Weights of a small mixture-of-experts language model, trained from scratch on English Wikipedia: 24 experts in each of 13 layers, 9026 steps.
Below are experts of layer 4 (counted from 0) of a mixture-of-experts language model. Rows are named router (the router's row for the expert) and show model dimensions 256-511. Each number is 128 + 32 x the weight over its row's rms, rounded and kept within 0 to 255. Numbers have three digits each.
After each expert's rows: a language model's description of what the expert responds to. This comes from a sample of Wikipedia text that the model never trained on.

# expert 2
router:081133186098133118087153138149156127175100115157126144163121098136084146178133140156192141112106133168047092114148138083170127156150056144034113081115131094172090172184125138145151104106115072121109166111146142140080113158102065158058092216151153114107174110096059159129194145127164114172085087112118155129152164122117137104072088152114114139142155118115063082168168104177104115091156184178136148086093117111145079170180143176113150105120129165165152186150109123094102160104150165144117168113149081150092194166106134188136087112162111150108123096109087113139127087168100116164155155115217161113172125109133158128127112129137168112148138146147141163136102115155144176123148116158121094120148113081145090142131131064121098143136133133138128083143124100130103139145073170
It responds to: Prepositions and openers before a number or noun phrase, such as about, around, within, opening brackets and colons in infobox fields.

# expert 17
router:117129126098113164148124147091134165098167112094124083116133107101115170111099134171110151056186143146101150147152079145084091155080073177105105150147081168137098160139084217089105129125143112106141146079119074157119186119105132108140083144120126096123182133121097201137125123156130141154063108155091079198112119096088068119080171102130148123111151113099097098123056166151119177129129092102154088095190114115101106162157108138180083142079093120201166130133139085101093132150076128117125150120107209118135124138101103109113128091175133149160111094170121144084100164142100155168104130127120037149118130117134141139053165114107175128152127121131100114084121128115073044118172167173127123072103123141135113120183103124140074114075168119170142112138087113149095152089148138
It responds to: Verbs after a subject or relative pronoun, chiefly has, had, have, would, can, plus received, said, showed, name.

# expert 16
router:123083147083133123150111154140184093114133121118088078151188110064165145147095159161079119083160079130141160127103109196186100077155123144124150055163066130131122118120174099150097083100154080099148126149094150183174067146145135194113114132138124098137075095088078110159138184150189163070123166128217113130144060154107124101144089087131144132110115077166132095111137078130127183113113163172109112130161182090174149147136111075118149140086095125094080059145152163157177166139119109102121087126117122133127168137073172136106107134113127156114157118121193099170185170137163098120142166190167103125132140158089128110130086172146140164156146124095121108154134156127121114092122118162136156160098128099186116095092161139087156097175150065119134172104117042157068091103116176
It responds to: Line breaks, list dashes, and field labels like Born, Website, Country, Coordinates, plus sentence-final periods and table separators.

# expert 18
router:127122184138158135105067165168169166134193150137120125138131086161117146139159111089139117172106098192105124099172174143140090167148071131118153162186090181140168117127094154101122123117135127146165135115146125110151091148086154098125085061102087108108143168088128102117087169121157082085160078098160076124156162113164148066108071150114160074155148081086111093098101168128142088131128120108173133153101095162088182154117078147082099181118146104163097117164141103117117129117080101157148168103130100121154117153171105148137132087165149172156162103168153153131214096184154103153182102103156133133122121155162153111135124100171089117099076084077137095135117169092171122168061154110071130147117168134130075074153139055108106095101142159084169133100130104087188085103107134
It responds to: Number tokens in statistics and tables, such as digits before units, 000, million, heights, densities, and table scores.

# expert 12
router:157094100129077094142142132062153197152129136159112182139119151161162126091149121119083104082089100078128152113100178073094151119158103128124130066083083118056150169081177146151146140103077116172160145157091138140080086171157124110157081079115127144119168143155164114112099132142127137123170109187094107172137119123097103140096172128108094181133184067101158116137082151120100135122199175100146136103167142114192094155103077107095114080133093127138124157141121143070106148109148165094151078149117170193067138166148170129137165131094102103188101103177129192106147115132096186125120150095102170165087132121145177134086187153150099066080195189109143176087114153148110172148139162121096099137121132161129106087176151091088119114139122110161134070190169150143117165140169133
It responds to: Wiki heading markers ==, ===, table header pipes, and nationality adjectives like American, English, Russian opening biography or article lead sentences.

# expert 5
router:120152159143086136087120104122107144127117135099174150138139098148107148189097122175154139098115146160150109122131080107072107101185176133152150137096114146106162137104145135133127119097155117116098099085135183083142144110096148099115118079160091117113120083206140149086141155111165112143072081086119115104185120144180092155090069185097140068156132174135140165114137119134059154151135176155149119192074124118093097066156103084106083146121157133122107174098128143193098136126121127136143178105110144122142139086108158136149165111092137108152143094146141150107126141115135142102090091101104142100197078074153129122098177093101136163110159097100120098150152139124188113117104141187123175155130152082161138108083114117154163060131110161132164169150112166116095135152114125
It responds to: Short letter pieces inside longer or foreign words and names, such as pyru-v-ate, Thirusel-v-am, transc-end-ental, Cairng-or-ms, Ensch-ede.

# expert 9
router:137119165156153158124117128097095109184152123124138185089156136099134130128068180081163121187112144077153128120104161094149153155133078121145140146139104122104087144153133093186182067126109167113088095097163116105137100105104150143097137157126113142144176119158090175093144103094112131118125114171170112096169143120145153157174141146075120154167091096158158085112160096113074212096182173149101121102123116160179108098163151124098138139095117187124116155088150116168141099070118165128143080164038089150144164171177096138124159167150097106106161115170097151108157138137155151098082174186145143171128181083152125191097178099152155142163137145163097120200047150149076162098102127118149162102108081076112071088074074177126130101137172102129153102141162105155086115126149111
It responds to: Coordinators and separators between items, such as "and", commas, slashes in football career lists, "&", "or", "among", plus name suffixes like Jr, Inc, County.

# expert 11
router:113137181145062118136075087157136116186085126183134117165090083157135161151140143119177159137162098120084169145115197145117051157148060094188096142087152108124100122140106116121103132124085048079140065099141154166100129116099116169088103106120112118077204189185178143151186125154114102104105123175131167173173116124103109113088178113073143108140113161134150082121149117109152122092127155107124161178108145146167133109127068142113133107121099162100136203167131096113129071079100125086156090125116168148054185098139099162164127187121127127105183084141095117110151148156149106083192113189203125152067098107119118170148189141146104175101178110180137145178134115100099108158114151174104140093164103133146107093180124152155048160127153153130124100105181169126067102124173123
It responds to: Sentence-ending periods before a new sentence, quotation marks, opening parentheses, list dashes, table pipes, and "=" in page titles or code.

# expert 14
router:129117184175182151125094082175125087158089115105168125145091164161130099184149135181155088068158178152128102169128136102158126149159159115170092176101117150144172098069116094174136126098150175064165165139145141122170151161088167121105174095079136117163047077169141149074141074104154109127120141138113140145129050082131142139166120151145106114135114159170090119188137154126073167171129124110083130192143081113140166146145128063114137085157179157045174154190134095159188106122118126109095105138122095117170135141101160087078163091162162151118102061110125134163096168085102195086083118094110117172119174159071170131116096108123098127149137089100180167100136091129145146134050142101164090156112137124160146145110146122130162093120088091112131134154090144116134133172166130
It responds to: Word-piece syllables inside foreign personal and place names, such as Kal, Har, ak, ush in Egushawa, Huifang, Sartaj.

# expert 8
router:088140143135121156103125094089087133163145119122145123102196191103178155193159147140154149147159132109102120126094104153098074130106155092165105126105118192145163135117107117106179109168107146125128171115093149120154098105139158118149174071171060115162170125105171184138156111106112108115118157151095087165099072163123094140151152133102099083146071161121187113116132095155159118129064128125118145170130124107109174126129163100192128100158196101125132133135204083098172176137145098131105066114109160132134102104113074145093109104147140089131189128154127160105162116083116150156199133111104108159188145115133112129164136112141113132100116082178164131177169118180123094147179155118161213175098127102151154172150127176106118176185095128173176084079167176163120138097176158
It responds to: Surnames and of after a person's name (critic of The Times), List titles, taxon endings, and closing cells in numeric tables.

# expert 7
router:170119101131136137169134087131118167078141050130137089181102085112075172113129105100149136164123100137136121151162099130129073118122154160170134136145122116142090146149109119118119114154159198204155126107092093108166193125114175099150108069144115124122084180148170154102136069098134145091143081116121161160147140107109155142143113101144109179170126164066132139096077104128196143104087091109174116136161140069155113149079141130122149123101048149218135132070132118174127186146082110143162099155171147106120138125192107109161140123163097076184113114171104140162133086165095154133089104147086121115080130092171137159079168134157122111093091146113140156143098187172162092133153141167077101141124104133095108068116137177104113086129170139102082070144169082132175130092126100
It responds to: Common nouns right after "the", "a" or "this", often followed by "of" or "was", e.g. the crew, a site, the period, the group.

# expert 1
router:120175087134132136135070109091111136182119127148144147171159181190172105125097108165094084193075081109171092123165132120112141127180157126142127102128083062090174084161165067159127109116091168158097164163135163155161125063148120123098114139119153173124144121154179083153091205168079147188122173083175076127202115162141163122110157137124154122141103140132148115110134180062122184137126136116113172114108141099139069110103079117126051107124109142114096109098131157118109115107207112185102129092147123118104102149074126104145148139111156165136104146113112145160102124089096115095115147089065170062108089151105121165182178117107116067101106085165096124121093176138125130172165100154169103094078135089092114154085096152073181060122159125130070135123158146151136152112138164
It responds to: Mostly "the" in "Army of the…", "Republic of the…", plus later pieces of place and company names such as Puerto Rico, Los Angeles, American Airlines.

# expert 19
router:124114146059215136102131183121119113130100172120120153066158104183162090149120140088141096093121152125150124146071094168092085157130155154074162108111103160106140159200100080112169142137075150121092140127153116138122082081112139114183168167105168124148138111094082170113078048154131097116084106135122128075089138125087097099169163107128098190188099168161093174111136144143128161148124110102127199151085159142174134193104114127149136146136235169163105128153122142139125110077147128123125147119080101150149132145141079107109118149129097153138096142077078109102154110114103167194178110076097175104181149138125126112135066102100131151150085212117109081120126119097096175098155147095187133109107166120096145139114093177080108142175082124106101142140095187119103148071159163
It responds to: Prepositions such as in, of, to, from, into, during, usually before "the" or "a", e.g. "part of", "moved to", "during".

# expert 22
router:173143118156074162209139116097136135119148158140112086073129172174130139083145165106147137136158126110071106116125106177116154148127126165099101114170113180121071121187146105145111203090161053190147108104112101093116192097132077067139116162152047180103152145127140113144133084150073104141085136091079119185145099127128163078149168103182154170100137105124154133115104107131152135122080071135151128139084150102109143168186115172122153164151092157138182112107079145077052134132178106151099116107041167161149152166153158123119158162118182109148136145130082145142148096120162143122138135107188152139153128114154100106153162105096140161157132088101160070102104092166135107090145140113102116155140179121088155157189136120150086134153139101171148117086153116151118138090173159
It responds to: Object pronouns him, them, there and narrative verbs like served, returned, played, signed in biographies and plot summaries.

# expert 3
router:101099106166132121120102158127075131125142112103116126109078087087157126093093075144108178169158186122108137048114100154184087142137072098154137105169119179164159190175153183115115161139146168148158123094130141149122163160092124150111173131096162177165053160168177109152140131115162121100182165109126145130151124114147147190108148100173108117120159174151106091141127090121110054091080074139184068137159142067124152079102161126103102107128162087099112088111094183141108103110109093115134111149119136109139133108168076153083129146096120157098141128100142105133059107122146139166186132081085102128148120158139108111095151115191137084127160145157164148097124113154119178135115126168148121123144113075125133114108153194128145166148106076119114154103095139115179128178160111
It responds to: Words or word endings that close a phrase just before punctuation: particles and pronouns like bail out, broken up, of it, and endings like -ed, later.

# expert 21
router:162135147140094168201136114079157111122109107110170103160105083106160159112100138118172102093189106112173086128099107154129059169092128169181174083095095172157074124118059149079095142137088124090151166130123101154110089105112115122126186147083187098096155099120088108145125094133158175127163084090082102144089154079093126134096186126152133089118162125128158107120135141093106099104091027133106089094106154131101115115136149142108093156116070116110127129138121149106124110136169163079122174066153133125165178108107108128080088154105113135087083122180102087062109142152110112159089107101170125086126094107125142099095101123132141110095108116111137133114112082084135095097148146133092129105114104104121122109093125105176089127114127127105115082158122155138103159075187145
It responds to: Forms of "be" such as was, is, were, been, plus "not", "also", "actually" and the word right after, in descriptive statements.

# expert 20
router:161132141091162102138175103075090132160133129109144120115123100145148138148171085141191152106130149147142089073134128132082149107102131135142101112144122112105093134133115148183129146153069146121172131156132123120101163145058127182120204088158145167144155129149126109120181142157098159101124126115130071147154174094123105139105087135092101149167127105093118161123123051161086139085138194134139129114095096185176135164136144135088143146113233120154136119124154155121139087115148160103095142102134145132080105140094122125119132174139112160125140111152096126158146142159091177096127084206114130102090115176142067130134029123176164122136115197146150164095097131142140145191137122121138123109177091086107054102108082134149119138145083181060182110174164137128162081177148106
It responds to: Clause-opening when, after, while, although, by and that, plus decimal points, hyphens, and closing == inside numbers and headings.

# expert 0
router:088163082145178159056143134152144167165106161142167155151186161150118135104096105145089104112102124157135096121138123113154174143157202166143111106117100128169172120080155132124094122104155145125122122162101078185118183171145106059097162140144147123129058189120132113131138142157122176079138152144113113131167204164146152133138134118149138084123139078087151151090188104133130078193167148092098126135122099095107132083150119112090145142148090116079158161124083128159109146162132207150093191139167156077153142156154148118115128175121117170111079203119121093132121112136154147083100096100060182101088108099089081138128178193118148112089077104114088124142155115170148186127130189133083151179114123079069115109085106077117201160144189178154197108071099157139186108091092167
It responds to: Hyphens inside compound phrases like two-and-a-half and common-law, plus mid-word pieces of foreign names and terms such as Gatherers, Colón.

# expert 23
router:117118155092148158153150083106136114173165158112072121158122190154090179155117140147097115153120142125140128134128158120104092112137091100161090189107129187136151096106134067115117150136176199132158091150152100158149131142077152140149167070141162088140180104069149178131123175180062116087135183138067108137174158103135103066102156095121123125175159149102156138122155121107080134082101099065169155184135120086113144115142141108143160079082088153124132083159191077087205177185133148154124090126122120116107113195084134129108133087115097139118166099204150184135172146140157106150143132074143150193064119105132148147119175143113134086116175084093145067084104132121178158086170112128155168122176139151149106113146147113107122107142120123089206147135122163096146106113151147
It responds to: Date and number parts: month names, year pieces like 201, "born", "died", score dashes in tennis results, and units like km, kg.

# expert 15
router:124129181176123070129087094125125155162090084157146101152142161151141135112151134090139095180107123128123115163173137112155094182107122121135105122151125118072118148078137115128125097069077152092138105147129106131098161107083097179116126143098074093175140175162120135121218143177164139181149173096115063150163106159160180097187131087138144132082138115177124168115144167107104168128158137124099196118148098163123126146142124097161082112136068143097175180124146174131110120171127101139081115163108163080169138125134119106146109119097106133160144105116075124174150137088143136114154075140162178112138117133154176110138121131124127090112164164143207082152089152145168185186166052132175135144141155129148121130160073115133133158210101185163148072170139168129136130171188137
It responds to: Personal first names and the period after a middle initial, e.g. John, William, David, "John P. Stevens", "Henry A. Wallace"; also "University of".

# expert 6
router:143120179187156122097130064152134150087114156118060155135141109112152138147123106165150141122124128126110078157136137060092139165133108077177163137144110124146091176172163158176148121103149139184129122121131155122111134132111159123153106150136064133115109108107108118095155181177102045154166159198168081148180160084123143119130125150123096106124093109153131181150096190143142108081074103149193131158139084157138180102094106162124157177186137088195142068093173132081107088147095186213089131157082076103175120181158131120138112122108055113108180049182103119199111145096071191106114153103154137193195172140129125144132181174088112131140150096125140115127125163124060172092099061142119107114187118112126129095122133109109144147164139094102084174165099119124157156093091076
It responds to: Clause-joining and, but, or, plus particles and participles after verbs, like knocked out, seen, found, known, used.

# expert 13
router:111088086118141109116069148146165193101143102112056181172193105097123133075124156080079071103114066135204156157130073131086147121137064132111120166118109140107127179147120158127106086189109158133127078113111070138185127136170118166116177163184117098148108101130085137121084147145076165132141190199131143155137115081132148163155167155132142103146119156138106097137149163141117083163169124156144141136069193081132091143091079114072156108136176172093144092177160136095138143141167120091105173171132085155129088107086186132090169051106142110121135098101114128153131140135115170111151120207122075118137128115133119092111133152109063155134150139133091168093167137107120112095125112127156161200128147119103071134181177177125131133105148149163107160116156140039115134135073172
It responds to: Blank lines before new sections in sports or music infoboxes, table pipes opening rows, and field labels like Website, Height, Synonyms, Turnout.

# expert 4
router:128134121081096173176093112108100183129120106124172108184118145087137090146169081066127154155070110129081118114190172196107096116148084081070097124106136134099158124108140146118117163108215135137163123185144156109083170145173156123143104161073125159161117132185096063147120089111165137111191160111175160099087123118144136136114174104092134124098158171083114095095129131117168096094198184138119082124124169135135133081063109152093133124079096083115118155111150099120133172111115168104154075098208170086124078094148106120181201171147152146183148134148152068111150084139119089099107108173164132163133115135166085099083185121132142148174115095155174166117096115113156152144084153127084119099170092135126095115116123144146170150138106171078089101106130136146151093106132134
It responds to: Articles and possessives like the, a, its, his, same opening noun phrases, plus line breaks right after a sentence's final period.

# expert 10
router:132133160090174083111142117075159127156102114125087097098138104144098131142143163056157147084162199126101169190131129149169099099149123136109148128150142147169161130091137100131117165118113138135158144132154144190119106097081147177114140137109090128126101130135128096107083085158166137115142122150058096103117199115125133130101155130104146110122168157149138151126137099111156117072085107073139146138132094110078157165084118131084168138173142168092138104155078155091134125156090174077111118175100155128107141119127061138110074151160068101130175171149180083093154161116185125122141104143122108123180173138092109055162103145132093164064114164159087119131099116124133194110119094070172141089172086123161178122140091187128082143129138137120099165089130099154108119079115115
It responds to: The word as in as many as, as well as, cast lists, other connectives like until, since, because, and table row-start pipes.